Weights of a small mixture-of-experts language model, trained from scratch on English Wikipedia: a variant of Muon for the experts.
Below are experts of layer 8 (counted from 0) of a mixture-of-experts language model. Rows are named router (the router's row for the expert), gate (a neuron's input weights, with its number), up (a neuron's input weights, with its number) and show model dimensions 0-255. Each number is 500 + 40 x the weight over its row's rms, rounded and kept within 0 to 999. Numbers have three digits each.
Before each expert's rows: "mostly gets" lists some tokens that are sent to it at least half of the time; "comes after" lists some tokens at least twice as common just before its tokens as in all text. This comes from a sample of Wikipedia text that the model never trained on. Tokens count by the router's weight.

# expert 34
mostly gets: "190", " Alber", "Am", "mb", "ruth", " Am"
comes after: " T", " A", " t", " a", "T", "A"
router:527561511478532464466492566450522449517490483499428400487524530519539543564520467526538543464563502545502524541581462474492489507536554483446472508544564425457505451508584505515531485558580405543484464450522480546476506540472445569459504514491502480500534425473532494568459504491489529470507471517481555498503473511411488497513477492564539501566524529487515489452453472445502542501412515561540472450463491508449569503543531433445442502472566448524531499489486453547503511471466489427517491519537499511475484463472512611502498555481534453480433489498480432454448452507424510447447510526472493502409508530437532513448522514540472437467516509504461420567472465514517479482519513453501517451543454498504465547489486628501480568513429498495545584449495529541462524498466528
gate0:582493480453520475471454499497519482473568461499491425473602525477528483485486457526524492543494462465457478506550490451452487582450541455539461392549485527564484475590514505526492543467535512490506494545473525530462566475508526550557469474505555502545496468472548457505530572515449575450534503512584428550557430459444493452471449488430525488515447524455482512515483543483461578508508493579532403500481487463501486544527528486424507465426535466480529501471506390526436423511468481504490531493534473534527437479535554497488477470490455454524493480492525444483399556432509488515479459488492446494479525515472520476445488539537569451522527541517538445501514513541501492506510487484437482466552499511460528526367472585585520541467488515516517538441523520524501520557535490
up0:488487522504458548480454545537489453513471446505574486533493498444515447431522542475531521464437557435461471499470485535472496539344501503452483569488480501536469498438473522426501479554469504534550487520454513512511447485437462464483459486461538483511431523531450522402461505486549450511482555595514430376498518480519529495537498496472483510450470538532455444575535531527503481479567519450545526505473451528493482489522538463544508546486534542510415526568502458570516540477581551516569541436508526412466466548495488469465506506506485519431475575549478533487529456501466444527399517510473517539528572477491464425515473476536552529451512475412481531461528505498559522490484576536447466552464515498476500474527514427503491476499505540566492483535478547498512503556479478

# expert 14
mostly gets: "č", "oslav", " Bab", "mund", "uez", "andon"
comes after: " B", " K", " G", "j", "g", "z"
router:517595568446544582523534566480539454450486470508458469516467493403568510555463560529591474503572451477471522517567500500545487478472534473484452526568486491478553527523462496477490429552518500527550509404518465507503501554535455478545530478511507467479537445497490519460523540491492508496542509579497512494538548547507450505455495446530522483484529487493472494496452537466432494464458499486531540513512485511539570541486406513457507436506550520473528512471519501516498523502460498428498543470588472499515508434462494691573552466514452476454493555440487513481457517526516462468502577508480508493496581513513520527508595522433480443463476581445505513567523484542423450523459483463533516473498485533547481459484548552450507490554419489444503496471509516488481547465513471
gate0:522431551529450457508483470498547503488475448485550506540580497539521551479449563392497438488492503511508589539440496493516521457495525519520490485532405488515460424451515575469491568532506490523561455517464443455506528570461552498557521465515517521536455454542550454492525561479492456457538497500485535489491507478550528476463508469499478438501498544548500532467532521503463448460492458503491494474551550475574540512523443496491547542500478512531453479533520492468462508535465540518520489433522542465600472477499496513491496473551523388544534469468491487471509484451654546475536484485527523485452470535533473525600525530513509466520442541534480397480492512516532475519493499472558470385514433516492439410505517463455514509561503411465531521562523521532535436588490504
up0:522400492458483464512480527509490542551540557478538500498517394531447496485514473412487498440525548512545450521508546451509454457569549484551475510433536508483496528548496477548546491545439464583439570502580509514488502488497469563548501544503504539540534531503528561532499446565515491526506475474478484480464497465448494611542542532481472514524469548477487547480497580536463478532479519513497469457487482524440537584540533436599454491425528531520486571393473515540508537529520464469440536556470507519446535521414564508520465462518470535460426454487462455532480438448445502546468545498488521478518499476463479462444465600498551471514508465489575471532506537522480523551515469495433425519467476450437435504542484501512524527515508565486494468481484494424450553499508544

# expert 57
mostly gets: " Sciences", " Fame", " Places", " My", " Our", " Arts"
comes after: " of", " for", " in", " the", " and", " National"
router:588470523540494512505505529452472464435535573542534473553533517502513494458440517489468521552554544518482516541513523535515516513516510567482492532549484504493587457538552481513525481502598425435513561456485495511473505555504515564462483500470441581542547542448436515486534617477459508452534511536498562542458514495432492484486496445533537480463480520515528529544514490565476436570457504510533488531486522520524619493570516420438469510469551516413508459508567485443536480445490467519560568544530537497472430430570552511503534498560534467533535514488582441482498462544485619452528554496429512500447493503537502543538488551476465527437445521482447503527441521498485515438488512435547507450455471518469482482550497509492518558530456506492555492511517528481480445528484536
gate0:478545524555487530507477506435519457529579547471454493459431469502519483484480526439487542518544531560470453550495518526501573481486466511489541489578512487481511448485524493429474536528514481502511496510452483549535403554446464535507489469447519499540539527512439534501480479490513501478434534528438500591457490528406492542480493499535511520555488419505501540469520464545417470507449497559492429583566536510508510520480510538456394555499511499409525523524416549539445502488537470507544474557470507513521586354600539509543432532457492425492475497475443544497537490538446497419558492569522516450515477461527459462451579503473483478532553500509487502464502459549461437439499526444517520463476458495505498492531513482530502500535445574479487573506526544463503509491534475
up0:475492512487489504467485507518527455466507466461583553543493499507492476481432482421473541492470545428529477514542585537512510464514501610495517481588567477498520436451523464458536498504531522480489520505582503484476382580466552510564473511380554491573539544523444491535454492433488491510525465422454525528447521489452477546514504485536522503494575446504507532530510460507535430519425472527544483550506532488547506488575525497485431581481496569497496492482501518508498493518542464521557542536492495498498549372534558471466559534590557455563565553453491562520566455533430488426497542533520482452520493473509480499526527547543521491524485472529497543503512483393468477476519500503477570490491480501553492502517476476478545518499432535561573557542525497514502480527476474

# expert 16
mostly gets: "″W", " Stan", " Bry", "″E", " Vas", " Bron"
comes after: " K", " V", " P", " M", " Sh", " Ch"
router:569524530453531550529520531443492464469468505486441452461507527488516586549541498551563460553553445501491544558506515474539518520516514503444429493498485444505579482529541508484452500541544459424515506421486506506470579557518484533484452505541428546512560512511499539496553502497522519454525568567526557443496478521459519479464478468423476523538438475482480547446458482467500478514409501526549511506507467533535501495497538444459453498471457568461508553521488460437497489482458524425518506499609509499495498463490500622546465550505494518466528511476544468499420502513557542478467492489552502520462473550461483552523573585516500477480436552450487517554539459546458484512426503443546536396502485530443570512463515536470495569531441552495521499483551509420442564546553512
gate0:452547552485571496535490489575516476552502491532426461494560465447459505446455487589505486491479525587531500542541485527465517510491531500477493489521502505501520457525430531553460563558516456454472512459554503444541493567534450526420425488470448516443518434558503518468549470518493512584560498504447541471540562507481474577414485482465506425551513484454511518511528548539494456497468542497481437439574469475485573537502476463516404485524487493513484569462481540466468482534484489487431509421562501486559572467448460553534525526493461491520474528506486456500474524463525475518559518581469485435587482469529505560428542526502492438495454481457462517524543529535455524512512463473473539524502467507595526479447489604508457499461503486429526483508544443446463554473511565
up0:494557516426471471504544453521474518564572507591494512562541486459494467451506625498536501438473540536487581460508535528504510448464504542510496491489510444557542395480487538584534514555513432486493530535511516526513438514529528445486430495488469502468533474524499510498432447502544506554560522479464482478535522525545501525516450486480514504515609584542499483506428552518509535492523518502457446456567486515543521491524445512484426532463466481610481543459394525489489581497449484521521523495496497489533561496438518516509412579474455495416448524458532490451441533533560509395511512499500548473532527497489494533533490467509439514487456463489542527569544456535483503553491455462480476471534507505555477523463502555507443424500498485431544446468511544572515486464528520

# expert 9
mostly gets: "ilit", ".e", " phys", "asters", "orph", "obile"
comes after: " M", " m", "m", "M", ".", "om"
router:523535471415541485522438557524522478446536511492515465460517473492461567513440476463504564583485520509437505578536520468498514531446543465444463504586503459464550519537487515446447544579521450471495522468554511527535534536468456564446557528546484506528532427580525468472505545442536458477493508572476499466520539477463454464454532428511553544523424527475504568521502496482439440525524559511504482497495487477416541487510470449516485569497513517439506454532566514465548448364503525468513463494521507501500454446487596576553486522495495460485481509464539496534440494536469521492444544540487454517400480499490514541513494472511501507438449530489533499549459518578494443453503528451581557480507483490422480470505534569518473541541497519478443554519505484423425524474506542
gate0:513420386445527468527505499519504482497497487544433509479517462491422479569418453510555534496516458501496514516498481531468484528517513451473503522536507410465581470443570501468525502509485556475580534475434502566496543534489503567522497460548511511547518410415463506509496458488484524569543502484534497544611468506475514477539499454447503456561510479510518559526559536483545515571514509507431504470562527456461499477512482457518558493500541414533510451519485565475470483456489457511422520463465443460517452480552532517485502529486507500456441546444560557571483524542541463481483539512528513486472493494386562504500493535540453506508520514429485469480394453535490446433499455500496511489494484395465511420529527487474572511459475468476455509461439438484440566511514493
up0:566417466381559501548512447487454500485460474517484533536535527505420551509523488459525447470479505524491535486516501482525473543501561504449532519437435515501638484507530526494427527498522447440540421480495519485498552521494486505504529501494452500556500440524570485556508499504492513510523548440501451507549523492491512516493460507441439530547488598474506566470537487493486465557528435577427496523478486443405461492492547400551541529478557457531467419447473479503457530428450432474481509483459510532469506525548492482483485522482498473474476553453516531570510494554567532580485509505477513470496502625535524509499497567465501479476526484495462415514464424548539453426521530524516523471464445480491532479504445534451505545477499521511508484508453477487421468504405523

# expert 2
mostly gets: "°N", " census", "%;", " even", "HP", "°S"
comes after: "0", "%", "1", ")", "2", "."
router:534523499457491502478503583439489497453481524516497542505505461535446578462466501413502532463529459510482496513514531503471565557469478501496515563549493521506494515443539456475464454588501482448531495497518464534460573497478545531484525534455512523540522498473471581513505490436538509466473434560534579510521489470459527521490473482470531509571466487445484569519531524454463455529530594517485482493489477492528547511493439488504444492508528598508366516522579534492499575459492477509411591521533463568445431494564583533526556529494485454462469526535507479496478566481494597492486539501476453557536551486495562511590471517454522452441467541474445519475540463580490512408473465455503559521434486506489500495487564574484502504492458549506537485416477549482495556535492472
gate0:519468476566495450428440510461512483468444511519464477441524475514549525462514497475506505548448523457501454501514534531532538511540426491494524506471471514487492432474438517393578494513484501475593476493505465480451591517461476458538588460546477572502474445484489461525492533521527518475508433553487557468508493401482529526433462531468509480458548548531519544516564510452480544538553578508514488565508514520505494476570505462522531490528459545440503522470549459576492546495460471481483505533480539478585476498550473521492476577470530511512522529476465474467536433464527591489440492497527480560482482540473567496539492527477495503454494541535572456515558513565397527564456500456566564437520580494453614488535553491532556601549517483536476544524535499470470514483523518
up0:518473540507543518439393510534492473487448479550505534471478503502493509452477616486469535502452558485514454454549498487498487527442485541530536571552472483394541490383492552538548492542558480476458447508520446447529545522531415445527555511526476489493541542504518501574508465499457491525492485490493477482546544378502433530481478510500581516518496582495547490513502510503448502515515523567587471507517538452535475474458530405604546523555494526512485515519535471511479449492485550557508462543489502521532517512516502501517514489494515486465482451468534475533521487554501552470435519492489456539547506528494471467488522465481642522541474439411533495435488540522521469577488471544547493443535572513502507571449557527525558504487495569480481501438519564489540533536539558

# expert 71
mostly gets: "″N", " UTC", " kg", "/sq", " lb", "Gls"
comes after: "0", " (", "\n", "1", " /", ":"
router:529565488433514478458498612515478472522526518527477485453516474478499521510476535533466501470538536459520459584535477473452540443529506475496545528532476496500495531533549532497516410621495489470556473479458429452497562507455544463453525495567380578461499453468440541503531492526478496528420526497450525392500474461503506515485422514540517541544516525487550483502480482435478530586488533553495512465444480550484534468540461503429522489471452521520461485588511518475508527407502552457520541411590538523487511482594539551529481543506474473554479557478565514478463504465482538502505554478445434516528550467479516479494496473519517514474436550473445483539485464571486509426476517428516484471469505488536528525457528504490536595531483470532517570459517533482508457585529508
gate0:481446485525438574554472471508506447501487554519475533520479540498531479530546505479500503470495470429612461468511467450466529571550526517559511511523557560491528502535489499568496495581471502473482512510522411544430549530494466558432486486477513559465464568487434472531505498505491544439553501529474499441527508460504499460516494468417516425499441499494548437539416427511532450499470486498553460456506467529482497491514487513528471421517534534567488515445551444495438494521555526485507456547532456549491639493419629533528403546482508464531487500458461457558521501541443489506495461494477513566519503483467539542460517458497457538485452519459521538589511547528471527455518485440516487477521491527520546548505513506459518532495515502501485551397551467516487576534552457
up0:538473525568506455495501466501461476503540438446523488517503530522483505444489539480527504554493534519455479543493532519592457482438483502461463502470416437461527519507471538474521537470570453536489544454499541535531495443530523504617526526545517471487460503496504555532507507470446507526559523527572498569519472521500443547465529454600496501497486509547454558480528529549471501548465443516454500507465525460562477544472470494577508562414506488521513531517477520494519520487418508526505491494477546474470416488565427446508511417602569528428545503482534470440516537560524500489614546446549536462442488503512428480490523566417477462494564465480523488427508500516528499537428480516477481565501554466476467505503476551564501438470406547478468442566494552490500467452454485

# expert 42
mostly gets: ".S", "resh", "uture", "lementary", "leet", "anny"
comes after: " F", " A", " E", " f", " a", " O"
router:545575505480570501412537509462534520513528501454438397517522480499478543483528489441502538499504477521459538554564494495532490536524508506490463477537497432432561443515572510478524484532509442469492431443513488537509547508480491531484509550501453476493581447532486539492466442472508490492566485513445538493524493488463508524510456459559509470559530548492556488456504475447448533455460482519461478404440545502523583459492458378420444461518480473451495457556548455471443515462494501425482527457512469512530408528533531642547471514501556475495468557494513448426413470538439516481490508561458497527436470537484496488519550467486503455508445486562505447553518469518495479491519467489566557444513476482533486533552436586496466514526483489545498501520576494534436537498482503
gate0:484447432504458512492459479463509398486503497521530478505555498497497449457527489436513490406507487508481509473533449453537483483475529587547547459428491492398522439522522534519420460472603510459462442426535482491526524553527492501502457558469472483519519516493509458525509518491506438470537512540480543477550577480525521471401458508519511477583524541515493473489519498521519518502429525467469542498492524554566444491523545483500457525591542499523503455511523475566433467555583492514475526492465487484580429495528496522406492478513545551447487565522487486507434498433459505586517523492443583508502544525540511511469489493443540502543476511531492454514479516523429487473631515499596554559514469478592472542522474513486542432506541555546522452495536520456525493530467532
up0:510498379506456566544480506527514465498564441400512540506586477486475461501572466496473443415498481522497465504554439430525513480522530550565504458415562445506535414478517500537509489474441474540432518520525444507504493574423518485573407509393510487559500507556456545585554435508479508514541504511416477566543514450444505556524464522429510506599534487491506536515500518486535513517443532486552494484477509494550510436576502485622439505493475511521492472555546519512403469514548518510494520525536474498514454526510525515474511413511535518487521525511446491464490476449502467480557469521466526497515468512482524484562493508456532564516478497533577473576551491417440483477509462501536488537525477476499456503449505501500505515459522496504550478485502502488559476532554499